Experts of a small language model.
Training: a variant of Adam for the experts, 6537 steps.
Below are experts of layer 3 (counted from 0) of a mixture-of-experts language model. Rows are named up (a neuron's input weights, with its number) and show model dimensions 0-255. Each number is 128 + 24 x the weight over its row's rms, rounded and kept within 0 to 255. Numbers have three digits each.
Before each expert's rows: "mostly gets" lists some tokens that are sent to it at least half of the time. This comes from a sample of Wikipedia text that the model never trained on.

# expert 121
mostly gets: " football", " Cup", " player", " DF", "weight", " ref"
up0:130149067081150131167116097093153161126144107112098154150152120071116138141133141125147162153143155172132115115171073125152136100107143146139136145100126103129128134155135171150129126102140117119060155122126133104154142134129155164106117107133126131132114086127152146133112130115140149124162154116129119124130104175112111125107128098115125097123124108134131151146106107119082125122106125139172104121095117149126130096110124142161155143085135123155123148133102109123128181080142134163113155122100118131089142095173102113091128126143138128085133119114115079124116130106205115097120134124142106164092139112092130167139139086121182120126133092134139160136158163138167173105159136120132102110094126171143155145141078161143138107141096084131133105108190111121135143126134085
up1:143140147107116140098130108140122159121113110136141163118179154149178138109123120106126151132112099121092117094088072095163115126102097126149134120094116118142130139114104115094101146110126139082135104086117145129155126133090162135121118088137116139163131116122151134122096107128169061151129137111100119118073148139110140148137163116138103082094112145111146082122173150112099153109149163097107143143124106101146123108121119105073138140163137101143135131127118135136129097103142110136167105152123107172079141123085112138106170166132090148126087125091148139164116111118168184138127110148090128154101150112074161144099150124158155110133148077151124146105126108132165128161132103119101151146111155090102145115123096111149152110143176130164130165165107124141132110149134143
up2:122124085126154112165154106124147099120130107152123129127168120135145116102153175113172140111095112103076119112120106104127165102115120140082103148143101132167098095108095101124175126158164145121115114113118120118134116125125180132139150084099123150121126061134155154130072110148139117126143118140077133136103123107119135105153138130106156135100125110130152085105113136156142181112105141124152129102142162114179155082140103103105162111155124109121146111128126065179127106138198142177177145085146091145121137117129136149089168113110128178103124158105087140118166131111157122113132078143130115120125128099127138144156143136139169157119142080128137149125100107120156110127096116137112129119105121133078129151108099119141119156121138141149127115163146136110114132151163153
up3:104168103128138127120163117138175133135126108143141114155151126097169148126133170138152179104113101096100146108134066094117123082126150117099115118110117092165144133119078084121122135152144145117071170150142099140143135146142157100116123090089120136101135090110150173110104108136160095121161117159070115140125129124156171093090134139110151131106112137110136091137107120137129152126094109116165107094123121097143128103129114088123146131139126099131125095111108131144146113152189151134166147119132115178145132106140095150076156173103111149078139178125133145083093130104159138125154158135109109130100131097113118113132130130167155124105159085127149105132082114113162144138090132142140126133115135162098161134121094126099145144119140115135124104118166117110174117144141155
up4:122144106119146111095132143138137083117161098128107164112149131121086138122116164120100129153158128160170138158125141159155113156173128111168138149141126177131111127137087146130130087085095151100121151093104103147144070184128102136105127121134131131170158151151142144143129173077138084098133140104140111104127131124156138158127091117115135114127091113105107136127127137150135129139082126162174127129161097150116119132113135159118104155138140147141092138150083087099157132144122155160157159093193146143118141101172142102125129125105095135119114160154177115128108168133114150121134128129106120144054133108090130100135089092121107105134107160152108105108087120108128118125153169089129140117100113122137183150119094124112146129139101113108146150085173126125117122112154110
up5:154097129141146101176132121163153099132121127125099107129090129099139153119151136119166152132099141144149094143136121124057153109161122127074081105151130114134105138151145117132177113123115128138104107156122137081125092130102127127109152098105105159108124090112123128114110134152149193109164099163149109098118158103132122126114125149096146113132167126160148125123081178155187115085114105126156129099121165151173169106116080120124118101114135134112167099141138121115139151156127170135131129125160125097138142124132141126106156098080095142119138164099105139089157148128132108128147121140205171110127120133147142157182107127138150144119141131133153120090100135138179096148133119124112148097146122161100119143104131091161140165138114122083123116130101130106107131114152089
up6:141133111105173130129163112133114127120135112127140129140160109148101129124135155124152128083131108147101130124132132128144137107178152123141074169138137118128127099101106105089155099153144158127174139125126133125149144141130140117147151121127119137161121118092138164159052156100090097121123144127129087098100075085143101077106119115110119125096072112166142095085113107133165150116103168144138112130103130102150156087121116111102160108143103115149139102143130118164165118197160099151166144120144128182122153131154073159063143109096151179139155147165086134120165123119136121113113092144143141092119127122144121123190127120143109134118133101138141136145131130110139134140097118128188123162098125127064148127137099134141151120122130139146122149151106120140127142132130153
up7:164137158174091145118121092115150171098125113125128118089131088160146168136126130084136080128108115151160127159110134082126147109128088117116075060145139130176129124115131154189115136104113101093160095124119143112122126122153127121117173097126159116144110113164133084134153124136129108083107156122169146113108130147095108190148114101102079091123126142084109122126114130148139119113175110107086126117090126095136152147118130169101142125114103119137117096178142112165114122095140137139097108114093114124108148114117168140130146126112102099140100103146144128173153132107094108133118138133117117161156121144104146172115177125135171120141135140145132125089133079170122134140137097100141123097107136099126106096142156104120128104122160138119102118073110127097111137147111114
up8:112109124118138143128144116165127139122158137106147117134159110084106145140165145152156133098186110114128143143156127107122104147101117134148080164146150117108138144162145186147103158101151129140130162138119134138144154135102088091070142110099139127115143152108115140121103145109110191136126143117139078139145111171140116123148096100085148081132150123129109096107118158119107113107099131139060140079168122155121122152115151094160122119154175163119151128138119136148131117102092126070134151153129150164111095098172140100133155098104133146122139157108129103163137131137140075151133145164136133141119140122165111118135122150148110110134122103138127129134095187192156135103117108127146150083155171186142137149143139144129149134163102126138144112114123118117125127116113063
up9:159148158191097120095122115096144156101091116119118104095138092152147161150151113142145083122130150139163106177143160106143144113107080135118111081156118107160098112140138144143084172109116115106157110139120140119075112113138122140134155114103139110129107130157146109140146115164136105124119182112178178118111138133129103133138133133102115105127147148132119104128096142136127130120165129102078135146102142108116108143140149164095173077129088149130119106121108134142126095095153159100110131102137092130112151107141134121155171140133136097137128150116142093134164101091098133145135120127124143145173098130104147145119202149143136118182122133144137117140119113167094129121128082127148093118106161132097103072165150129115113089112166111121108120082119115098080114166133134
up10:132133074130149119149160110130143093108128122149129145127169128137144133103139177116171146114107105104074107111121100103120165111141115130097103138148104128165104103108086104124162142151153150125143106114122120115139130132130176127133144086114126150135115066133147161131078123133131103119137100139092124119112123102124128085155142118112163118094116121129155090102118129158145171104106150140138130094137139121190160081130120103108165122159129099128145105134124054180122108137191133185166148095149097169119142116134119143085148111121131181101107154108076166117177133109151126117122078148128117118131128102123145147172136147133161158116130086137138143117095100129159111156103105141124137130101119122074125146120098124139126147124143145156139116169136135123121127148168156
up11:122104089089116123117109068163122144142105131154135157166142170116143121134134101082152137162114111149149110110128140120096147125157119111113147105123123125135136089142146164156119121112088124102033134143104107107137114108081134159129124110177120138134117104129167113116130136115124146110157110173156143117112159134126156151147143128148112132140144105134109142140140132135154136108112142083136122140132115119161111097123133140141114150153137124143090137136088121120126132115087136122077123110105168086102152111083136153150086114097068135114046127100133094148137154114088129127136102121129100155123143111079166129104136134104186118176144127165126148067151131122135120128127124103128158117112157108123160164126113114131109159141089134113111169167187109152154130146139093
up12:171120120110121108121126124114160075101108158129135097094151101155111132131134136123139074123126117136149145153113174078113147155160084111170092092199117145137130132115146133140150140066121138140146088096100135112095144154127119127141154111125179116173104110090116146140093145111095132095139126128180086100102111120078130104162106103115137112118126150133121133098103132127162107118096120167104105116090134158137117143111154124085126082107131101106134107173142096134094105139112137184128166114124128167123143117144117139101126094115122135177128134113126171141207126119145091157128116108159164131135132159131130161188120146147132137140104129118142104099113114133144120156121109140146126139155158160100117134128143091147129124130111156120124102138105143155080159124115110
up13:130118080100118103172107112145145111117122134136130109166132140106122162141164082132149168119115122143165116145146110097088132136152128086110102094146126133115155115162151152130128127120125138151038132156114128065133150154108128107134136141129121155120134110115174146137126158122120170100200107149166137101145168121144153129121135147113164145152174113153120121121121160151183117085084107121137122094162113133189144096119116105134138153095129140128126120124107104147141138124082146148107169108135156112148153166140118129147097104099131133101095169108126112078151128112112125106113119146188130146112148138117137131143139123127157106130127137161131120097148146122161111133121094118110172127148155160103148191117139124123126168176100087105092163114172118127128117118118109
up14:152129130128101139124165114139189168160096112183136130158105148130174131122093132124131163191097114127129112130121081141087153107129102104085127105136115103184105118090126146176129172183110114126108093159134122114140126148131128119100108107132104141085132094162123146075146107112199113112127079123101138134148179110129130134101109167124139113097162127129149152131089115128118155102148096122148104084101148107169164120135147130123099136156130106154137111109115128110127120140132148139136124112128107122147102120068169126126116164121118141085100130117156153098098116124107187111112099140141124130153138110121125121147123151180170157104136089147130110095092113121146140176131139139108097094146101132127147131118146105109127117074151137123113149128113112161151110124136135
up15:112127166106088122118091119165125150159128125117122096150135090164120106170137113179085091151171136137157100169148184142173138166109116116119125174188146115128122086158159168121084176125165147136168155122112161139113137132124098156121098108108115127105131146138147106102132167113112132137099117094171117112147110108149123065153132124125134132154129132136101120151136175159110105137124150120104151148138124135123093141142135107133137120140096155128105130088121129100139106107122127084156152120127129086091172169107129122129135116118160133123118140145115080122135122104123097140125103149159095145135126120157133106104129137145042087162109124098098097164167180135103099093102097124173133130109155133114142118130138137134145119141137142118109158101145122140090119134136109
up16:141149153176150123166154120131138153127179128091144103114065110134130114139091156129151092137176088146151132098146143109120135103107108124168098134137124113137126093107131098151122161175124113121174145134135122127149134116182132116133183164145186143168079156129125105137145130110092128094078124085119156135173088141109103143112132099088130120145101131122159138111116121120125127115151146116115103125115114141135163164117082152171135110123075109166127109146150115157136122154141115103105100137112156140147182163148103129115112112131121147174172130160133183116116103127114134126102126160122132101123128108136099156132147118135119155090101149090125134088170137113113140125103129151153117151082103074118098086153121137088132120092127155163111125105135131112120102119101131
up17:121089129111140136099124105127131119151112150145129114109150142123149122098126112085125120142115123139143162119128158089098129144184114125113113070162124155170159158097137175162189104076102141104110082117084118108130121166106123140120115101190141139154119116133149141134113159136117160120128096157158111116099143139113123134141104120126109091107145123093057143144139149129163107132118080134136112103112131156103105157106125112118081098078156112085125114170124124101107144121103115174105147140125133121143123135144145116140112080075071115168136103155150163181169125138097120122141123086129143156116134134118152148156093129130157115134136136128124105075118077129120118154128155117111114130166166132138140105125118102104106154124095168101115100118145131164119153121109099
up18:157135137142099109120112129110127141149106147118142099083170084163159149111158123114119072132172149139143133178152150087142152131102105106168130091178126151145145108118157165151105137070126121114169159128085118119082088146129127156114144106103184112160120127127140142123125141165130129124122126110172118130115142150120114167151097109144129091107164125116098086093126133137127106140130089147092127156097137114079093163112128123120128095109123142112117102131122133124115136098120138126140147131123119128092152114133156139141145115107119118170151100139154145146179121153109102153134141088131148153121113144113126134171166155150149121185140126123132122103136099146082108104133100116170094125136147142142135081158140120117134103120128153109085096062133110111050151156112105
up19:095152090128164119126125124117115123122185074120102168120128124074083118153104159120128155147168138171155136123163117161176148117138151142160128174115119135107124115142101141136131100120100114103120160102112098140163101146131134146091129128116128131154124146131168124156128169086154113105156154085139096104110079166147124127102130087090087131150100117117125122156121135138128134116100144125182117140145114148121153114109112187149136141124120137156103150116127070107164161126136127150155144081159144121097162133176109110112149103127113137124111160162131097124110153120170135110128112151123117154060140099112119144122121093095142105119104130134119131123137151127144137083135175103139134119093095138107166158135078136144151121136107097122147150088189112118125124107150094
up20:092160085109155110156162111153147155137144105134113150140129151062092134164141157090134132137139092165141128102141095156109161127131160126108146153112122124108104108132126181143127129111117116123063156151112119116151083154119139127087143133150108142082138094145155127125139115110154122098146129093152110115124101126143138120098137125092116116129160125114136110130095118126149116120090136166153114116156127113111145110119103160172121140149163133132107126095091131134160184111119100124154137130150122135093148140123148118095145120113094131084104130138111118141076137128126111110098123141113098152111146130145135129121127114070170117117107109104144176154124130156216137083144130092110146106094112147101182179154085133146136150134090088126158151111136115121174109126153076
up21:124138177096081146101126103144157172141152134101163145122183149150176126129135109137108139130133118123106117120122090114136081127082114101163114132105124111102156146124128119105078163104150138071157109113125169109156125090111144133118104133164101142134108202103143146136116116116179083145122122105130131126073132150125175133137151107147122079112119140110146098130186161112108139102157142090107146142124087121110094140118127111112125129119139112178130134112131151106122110130110150108130113148128100154106141110111125132133165157114091130133101130089169143140106089122154179134131114141102130145103142128062144139124146109179156102119155089120135119118122124100137163161139100106111132124133183101117151105140133097159133149138170124168106158136076121123128113154111143
up22:128163133104106110115119134171154129121143125090108127147124122105159134148151158162120123102144140144122145155104077128153089097117152093146081127134137078120125174175100103095137135123119139108107172109135137130137112135128150111100155090109117090137097154114135160116141142114126080130159130129107145105105120153180134117111140112121120127101110144145151120136141145130089156135091072106135089113092111140099088122130106137099095136101142131174110106130120144131156118180144164125149162106166152170147130114160104097139166163127133154101144208133142130084073114084152153106144169115120095126072130094093107119134138096189120118149141113141145129134140125105117157139128148107144121115103161163153172114135094122118157113148140095141138138094129118129156096146117138
up23:092104109122129108158150117172150110120122128105113141147149139109094144159150119119130151109149094156163126127118142137080143142145124114108128113120112116080139115138172186128128116119093122126076109159111138089120124132079125109098155114140112150111123133099137132148117142105133170095161121125168129119114146120140151129140136125085147124150167117142123134100128195119182105065090141129137116113182119141182151118126152170166119144131115124117133126114126116131148128116079140124126116126135143079109158143121127122122136091124090142108050156100127120146116158099100094143097103106160124126127137134139147120157150115098153111151116130122136149110120179154192112112134107122094187095135165143112150180129106098156161155184091083133137147132124134132114129120163093
up24:158127103119118132149165123136138116117097119160108138154146147135140143102149138119136139114090097113086111109104118127129148114161097122110118094150117111122122121088075143089138137149142138098150078107117130119144142127132182105125131081144126137127132092118139163128084125138167075110154114108098109121102119109124112090100126129112155085107149112099131132110123133124149121111143159151124135094157145086179152076132135111104154131169159086130155104111122098170125088111174121137179152129119083136087151131095113115110172142157105159110082126101107146142121128083167131113114079176135080152112136116120142161129153171141170155136131086123151153145091084134158115167113097125128123129117118127080130129113109123133128168124171114160136138168108150118117120139178136
up25:139156161160147094155124113126143166109172128114152143105179144158140118121114118106141111136121078137108127084126114112106129115111139121139148122107144139134133126103110134145099160145122119140137093104120122137155123132124139128137165114123139114121122136163119079116137143108151081144096133110091138146140118179176188140149164144055124161136119102106132111117138147102105086057135187122122111160158145147119115155114105122172127150181083135116101101166163143120143125121104085104162146161126140096098165150128069137170150142176137118149087132117119151126119163159143123140081098150118158119140163103102136159114144142116145126121094089075115149105130178142132126131157111165137153149107121111136105141152099123102124126141147128165134133139150122116096093146146150
up26:137112154104103116123126121156152136111174137086121119138149113133182122133168113143136116122150141158110165157114079074159115093094125102161103108098128095106136136191125141129120153127114124106066134130120147125152139106122142123096148097107120119166092143119132146125141171101148119117163130118161152122090124139198132143149128121122119094104114142129119157144136178138117165104111079097122082157104102135096107120131123156115097143071125116141112117111120126144142107146110132118109132114149129124149139092124120072153157139110085124088112183114133109141086110074158145119162129121129092117094129141076120162127155108187119114174146107141149134127134165091152138112112128086124128077116156129159133126142101107153140118153169116130117159110128118151129091122097115
up27:191103121142130125141100108138139096115121159141143147142169125121142152139151101133133151133093092121165118142160129079072133162169112096104126087128123122129122112169138114149132109145086126118090098108116129098113122122121103161120167130114141149181145108126139098139141155147146188101141112171173108123125171130123153139140154110123137120160194137170144104122125185118176114076118100101101159153145130129132128107104090085150128141145128139120134104143137165150129159065101129125095152156146166114130118099129115147148120108122090106136118143078122108077169151118096105155135115120135148120154146138129142120120150170099158122140126137169143109090123141152162113145093126148101163152143155108114125130122136098127148145168159118101170148148141149151117085114135113
up28:113150170126068121134137153136150168198154160103110065134071088133133122164129133187105131152195133122150093143148110113150121122079102128113147147151128105141103116119137155109116166172136135146145140166129117140133143121149109138109121132133118138111106187121129134153137117113155138118100078112129164152165132100130135082113129128113129127143157148130141115154126134135125142161131124139131148110138128142113131178147110146133087096113131150130129122036136116116137127133123122084152125141154128096118135167106128154181126158132162133130168134170135150135082118131096149123122100166122059115134117113142110140143125113124105146151095133071114114184122140110101128088096138106125132138113116130123166125125109164098131118106149133122109140074136144159139135095131093
up29:074125154124108110138157127173152140176176151099116081113086104105102118143144159159084099139200108104144123172124111112115103161073123114134114143143133130144144139115140168157123157141145147128120157132141125124132125128146101061095112114104112148129127200086139141118117124119140177099133099131115116168141119124118109163145110106102135094126143112122137096114127138133084130158135110143080148110138115156163116173131145138155109130103175152136134126097122113159136154127108129092162132180131111106114146128147129127140112114134134138129173136135117145146085144152067137131095139117101099116121118131151095127135146093115145147137111119116137128163078153137144135104119135121139147098144122163162174128150140149134153125156134123136148132089091189106106156108110066
up30:168130130107126135111113097152126136096105105083140140147181136136175150137157104116114154119139151137107131112113071085172122110116149115156097100087138118116118163164115106091152131114109144095102133128124146119148129121086190146092159093117106124144081126084158176115142156124145118113165140139140108106093142135140128125134167127150116132097113164121138143131114168135131167111082105103117116158121098138117106067136134148095112134091121124129127118127098133133132120150131127142118160106157136141147125112114099135133159141119104119092121188124108085131105112106174155123142124120128086142102138140112138137102155106150134104154150108129142140133164151111168129141111144108120156103071170120134144133120087127159154086160195107164128182152161136165163090117148145
up31:121136091144186121131138098132151121099129095148128133112120122111159121106132119113150185175120122111112123089135075095107166104090128155088115112116102116174110096119125114140164141153130118142084136159149109070137115138127196171140155099103115142108094073140137147120121097147119142136147090145098146115110135135124156111130137164121144141092141106149154124156099141134119172117096118074153105100090159141161131102131109117131148115140105111121149134134132066152122161141168167163093117099121110126164145121117113147075144143101149153104120148137115140091143096139140175141166124112146150127110118079106130129145130104144166151104138126135159121081119138115142109128115138156116103101082136124101174149101096111110120140116127119173094095138169130102153132146145140
up32:073097152106121126122102113166125154129128105077127095151154133151121121152151135159125140127144131157136129139126105138185119142130106137144107186143130106124127095163136161135155094127119135091111163115135163158134123089104098151110103107124132110159088203122155148142136178090112148116143121104182136122130114148134132089131134104119141120128083122098117182150144190117132159103102153091142131117158115151112145095142134150146127130118133125127144129124148120121135106163107160109138139081140101104109157107127119101143115112111140131091120145156136079125085078064197137117144097136133085129099131144133135117132108088149074110137128148126109120115137189122122138100139150122154147078107142146105166124123107093149143133161144133136098174149144118159144119132123106
up33:143117133091065137100126081146138185139098143164135162141138126143196121162120090095106148170125123150149121139117107115106142133139118097141133094117120128134137106124120174166117138147112131107078107136114102137140121114124090145127100099181113111137160076145149109127155146116195135114136091172154152154104186109127128144138107115154103119128142133119135151136143137159145165099144093073099146134136118121160148110144139139130111151147138124167106127128099156137132112101100140138096110106117113101128107103104154140145104143100070130099082118099181092162107152115084155136115108128096070138140138119097159138101138140122166139144154108177128114092104097104129166163112115148126130100132123092137162130126149111137128118123148141101114155118158113169134104113131125
up34:164136126134134099167130090130146177143176168132146149151114133154165136133130087108126128125156111127084103084147137132114113114088119096141111128145156138122120081072121146156121130136127099117145165099138121137157118129146119152121122134172147170139088193144118113155130136160100125101071112135109154154116123172138134147104182144082109133138118144115124153133132117105136113085141174100136113143139128117143141138134089106147124090138117111144113080149127135128126122142134120104147148120104123039121175134135101173159151139126150130153129089172138127111091093108122118117120106179119097155133136126149115161147161121130171149107151140082129145128164144129105159131123111114151156130103123112128158092159089139074103129099143152158106146143144114115091154167117099
up35:128087111102136118139137133176140134105121150107105145157150117085102161152155149124131128128123104147169111155103130128077119145110100115103100092115136102089137135171147199130115126122108115131097103141140144096140117137103132108106154104105106123120134160102110116124123152074129149093148128111178101125118128123147130139141130117072131105126161098148158134100124174114119076090106131116116143105152108151151128129113156132151140140129136128110130111135141116133135157118076100106116125151105120123113120115144105120125138093140079137143088153072143120159126144114090086127102138099136130124126137150126126135136163125096162121147112135125142142127117192172222129101141113113091157075124181129141144159130122109162165155198128094125151147131102163154130129111157085
up36:115107144133098120148142103142120186134150135117132128127169109108110143151115152161114111147153138140134105134162170141145123149081120127145156161152154131129128120116134137168070146138126110113178137079105142142127102102124080122117124142135139131118128195139116091171127161076124126135116138062157114136108118163109121108191155118087128102148104134092150126136150126141085082124169182118075186127135121170118111191130138117151166137149117145157121118146127130120157105099109115092124131122107114106070137130141131134164141128171132124165122094115129095165109113138091112159102125150129132142131147113102120143115186094125134091145104105102124112128144172131144102109123121150176130121117150079134131096146134146113137131174163116150146152132118103121108119131131108
up37:147152104119132103154143106157138118122141105136100159149158155117158116097149148128133134120116098124092116101097124111119150122141120146128145097120116137141132128108094143118131118135117137096101077086124144108153130112103176136120157093151114146129104097119130126133097136168167089125122123143090107132071088132114144131112159147111102095094131106123149084125143142118127131106143168117114145126123165075180151084132110151097138117180146108120159124125132101154125134115164122107167154111128110144100178132109120128133152138151089151124081142097117144147116131102158147115116087149116103137117151118091162158124171118114185157147141083120146189136117092138160130186130084100131137139102149119103116139122089103136131160147168102168128150169107131113113128186194144
up38:119138110145155130138149128096152127126155124174121133114143139121183125103112142112177136167092114108113119105102095105123168088128094157119122092135118137206124128111102133143164143146135136119105096096113113101155140151108166114123123083133114132127154073147131123105097130149163076127164123129053114124112155093120154099133155151103145102072141126117156117113097141155115148126155145107150142118101160115160150101124101103103139126165149104101148118140118098132134115122173161171182118113149100143110130116092116128101144149128115138104104155100114165141133125139172147134100135154137128122117146101068151160138134148172141134093123074139109148090102103111158104168107125118124136136099132109087127132089077117110122153104143132157113110137154115115108121152164138
up39:118123163118138132150167105145164164126148135138143151132074131124134156113077131138148112160171112144153141114122094129124130127116087160163116119141117139177136099073148176145145148143118124124147122166146144100123160139162106092138138135176161144168096103154122134101148116109088137099135103157126150154166096117119107146109122110083153124115121136119143179137112115113093133144103117139145092099083117155152147119118118167140114132126147129169151135164137094151131108154131129156125106138118171112142152105171097152114090107126129156136144131144136177103128091120145148112067142140129137109115128090107117130208136135183118157082106160142142113071143116132102140169120167148152114133098092087142119090136153124098114093102133157124105099126105139140117148111119110
up40:152148117094129111163149076187176124130143111105080132131094110098159130116143194136147137127175110139141124091125063107122137125112114155158144094096121111150142128093152138139154150133137141107133149150155125087150122121112145094157151089152130143130091127122134162090129114141083154119124130161104134134133098118095127115091159153120113116091145156145149132131092155110110134159126145100123127077082162139173105131117099154097132075117157129125138105153112132141104149159176145122156155116114145152134143097119077127121118135126139136120150180119124137118076093143139153114110184134130119131099136103111126141156164101152151144105111117116155141108130115125108156147126133145175126115091174103100140110143149132087123099137152080177109105105137128110134152177124105
up41:100128144132142089154148090174161167188189156099143123119118128114142118121140137113123082111203097127140147092135110125097102144052128111146132158088124145145135132099153171155116186138157117120119159142147131101155123122140118099103143143123150160138120169119143160087111114142140204139102141147096149193145123138114149152153145112109126114113168119115142109108120153109088125128132116137064132120119114153171142169115114147189124097138155142140116121121124161123125166121109125074151140157102135111091160111136143161134137121119148151120173145117130150117076129144106156118118133130108115110119137127142105145151168124143139146114117119104139138104103150120112135106128125124143135102119152121156156097173153151108135127126143115174124144104116150090102113151119097
up42:092128161136141104164165122143176183156182164126167111126130115124141139127135084132125106141170052125136152130115116113095129132090124119127109152136116154132151108111129206185119144130140120127100141158129113121154121110156105056100134125157132151137155150145146140124123143117136159115138122158113143190153134126144151174152118113090161114123161087112121147117135135125105123134106076160106090117154086138132136155120134134167105146132162138141125105138095122148130142116084131117131117168120130067112125105154142155173118134121121125115140098146143147137082148128085144138090135117083094120133126127134100118165138116130174134134133136108127123116092156129130121106144154099118148085157097127156164111160137117113134126112128128114131118089124143111103163109074065
up43:152146179177163108115121122111142154116162108149140143088159155163175109107121129098169114149103102119113132100111097102090160097125102131112139098102104136194120135115110115147109193164109130131130075104137130095145126118121167137123157105128139128146101086143138111108134105147154092141127131159072161122116132117126170141151167136105111124084125136136173108124110145122096140082163165099102124138112141098157164124118119149110143114162107134135116112158150115120125104126166150120165122144141115147108142112083108133124138136139119118108104164112122152112131151141157157149099127153106156102140156101080165171105144141156145163107138087130127150074121119142149148182147121119135142143103142095117081141116108113118127110096149136154119124145113106108145090189150162
up44:089148142113095111136139117167123131121124147116130103151155118145126100142152190152085111077151102106128134104095124110107112127137111106190136100115149106096180125106140106067128157141139142076144139119132137133160113131130154054103115104151084146172088176047133148114094110129131070096111133130079101144100114110118157110098133131140125136098092115120124106095159106105115141191142118119133127125133126129143129127114097139094129119142132121150141105131131170131134122153170156125171150169132122147131169124129094140097133149106127142132143157119122145124106129119130168112097127133106110137104143164116142147136138127137137123125125100106124170152088109121116177157101115113151161143143168128095160097150109129137174114141166088162124145133122148127130148170128127
up45:066118177119082130120142139152146172139165141102142109155100122136103102150109120173057140138162116132134120171128148127129101139092108103131124154159122102113166117108122186179109137171125122089116167119147125129146138100156072110106092129140101127143136222126146124154158153087164134101136105127150136154134127122136116115133087108106137123178093110088120161144161130137127136121137107089095147139156064140142133147148136125171121143123117115155117117104121132136138122138105128118102117139111089072140139120143105156129108137131100138137128124120158127150087130091110146130087126118115056147126125125113101125122131089118143134121128137137117102152106171095137150099105141127142136101142097104122172140142119116126140136122154121097127140091104147143111129084109079
up46:113109141085122116141145120166166149155144147098141096132123108102081152151149131128146124130181125123133141156165113155133112195050112121145120180143149147124139102105136190166069131074140133136146165158113166121128117125101091099092122149131133129126126178111125157130114132107134183147146133111183104141105136141114122099150097087094145097148132127123127116134148111120099105140104155157057144102132085185131125161132172105165143132141183150147111136133086121115135128107114125075136145149111140138092120118133140138149120115127145137122152113096122101154118114167105111155117148148121120154137134147119126111126129106142117107117108109127149109157101168162137108108136114116146143098127174139127146154140150161147142133148103113141120135104087143115123164123104078
up47:127128087142211140145139103135149116090138084118134132110112120106134120120137118114179150146151128159144119113153068137144160088095117188122077167146099129146120098135125117130179105128147121125121166161142119105143121136169162146129160127101155124099120094149144137120114115146104144144161134101119144099147117149126121128132138118077152142109113108126155125136076154162144161113084127115143089102106148151133138086108103120138142122129128125140157126175151086143131144173153184166115099092129137122121138089185114144117128098072158159104166167154110108084145117135137138146148134139150188117084108115151114112174128087152120126085131148151137117093141143123137125123135162151132121094092102138121149098112111117112134132132110151171114095121149122107134139119128125
up48:104080123115131105120132104168133108106129154109113157137176108120092155130165131116141112139147107130164114134103133095105108155126095107097115121131119129102125131173153183138131139122099115125105107112119132103128110133067112137089166104133103123125136157123128120119111152088102182102149122138187084129110149147135153125183152109086151127152163118160133107111130176121135112089103142097108151132141110169126100130116142112125124150125128145095117125149121129114124143117096109124102154158129152115118132096140111143121115092115100128142077158079133094132169134111119088143128134089129142143128145166136144135137156143086150137161118144123138123112144201170179128099120124108087165093115209128120144166114130117138158141206112116123152143141125143158133132123142081
up49:095142118136108109163192121162146145135137137157106131133120130095138144144136163134146123097124097112064138103111124106108143108137100127122121114133117119120140118100113173125129135139123131100111115147136139108137173147114130056106117076144101175119123111141104154117102114120146093084135095128099094146096071122131131157100094144107168129109128105127120121100119077117122125120115135166150116102150154109176147093136136136095158105141175106137169111131115089163133089149157134134128167115138120133109149101149099141079137133132080159099104168106093147127089111113141116111093098154120099124116133129119134143165147136123151160116127092090137169183068125169138147153080109093132149124128122150129125145127088122131137132118142113126131120130124139097095189168155098
up50:092155088133171121126131118102127105108179082130113165115140126083079137135116147110132157144150115164150134130145108152189152119141161136161118183136116149113124120129091134129141090120103124094119168099109096132155110156147127125093123128121130137154136142132176128156127160086154106106161159088134091103118084174139126137104130091087115123140103116106122111148113122131138138131089131141184116139137113139116132112103120176137136143124145140140104140120106065120160158119142128165140168084170142140108158125192114114120162107122118141112117160168130091110111150126164134112127128148116111167058141104111113133132115094104140110110114128146129129118113131123158127097138182105145135127091088146109172145140079138124150112123100106129159138091184122116132123108140100
up51:131162114120131144101145115124144144138110111155114147119155138117179145114122108108136158145127103093083128086129082121144131093095118115118117101106097121160130104099094105130111162119140127105114136120126150112112125157086191130110089084110123149144133083120159141115108085134157065146146113129064135128083152133118191128125144135145143133092126123129156104118135128129116166118115135093127104105138124115172141090137128095081155125156130073143143125120126093138132111115188156135120115136112100170126116113085122160091158170103105155119100151089128134101126105136164162123152129156104112159101141083106147107119167146146174142120158116158138120108106117115127118153089101108092128130107145110093146143088104107132152119125150099171121146135158125122165131173130167
up52:125155141112088137102114132160137132142111119076148132129173158132181132133138134151116111124140142148099146135116072121170087100108147083165089143113128092127121167163117106093131129104117144088128157106127162137126115110104145125100133097142105103124083162108161153128135137115161093166147121102145143103082134129153155120146153105137113099099108156130146136136165178129113179113096116091114111130098089127112102099128110147108102138116127120184131125113128151123139111167123146124131138103158115175117135117121125105135157148121090160088123195109152122119085093101181172131145142126121101127082139108099133119142140102184113098152164097124142112104136118090115155147124127096132123119097171125125154121132107094159139134156163112164123160112107122140150094147102163
up53:129116114127126098155146118144145118115158163111123162137161100116090155164151120139147132119164102120140122096134118093089111141140092123140115150137133124099144123154158174125129142128135110144106117125136133119139126165092113134115163108110130137089113141114107103117110142101136145113111145133143097147143156142153167129165144113067169130144169109166135097080100178123151118077114154128101158100168118169135084141110112092137112174156127145074134114165118126119126154086091095122110160166121155136109150105160114139113134105115116134151107170102150135131170155131119046141090128124151159120136147135152139131156142145131130120127127118110126135111115178162190128100131084148102171113137193124118141172126106122107152159174100121133152136133124132156096140134161089
up54:098127078139174114154156104118157103111138099151120117112136118118148117107145167130171150129108117098093128114141089099128165092099120158090102141137104132168108093107099104118182123157156132132110137137131116109132125132128160124137146090099114146090137060141143152116086113146121127132158111138086144127109112106128150103150130142102156152087124112129153099110091143155147180119098126123162132101130164139164138086140096078106168103138125109122156113151141069163131118162202162165143134080141108136140138104140129155082157127090135164094135164124097138105131120126143133129144098134141138114111117097136131139165149121152163156102144097127148144118100119114152112114089120147123123105088120148094142150105110114131120162110132137172110099156167131089112145150145149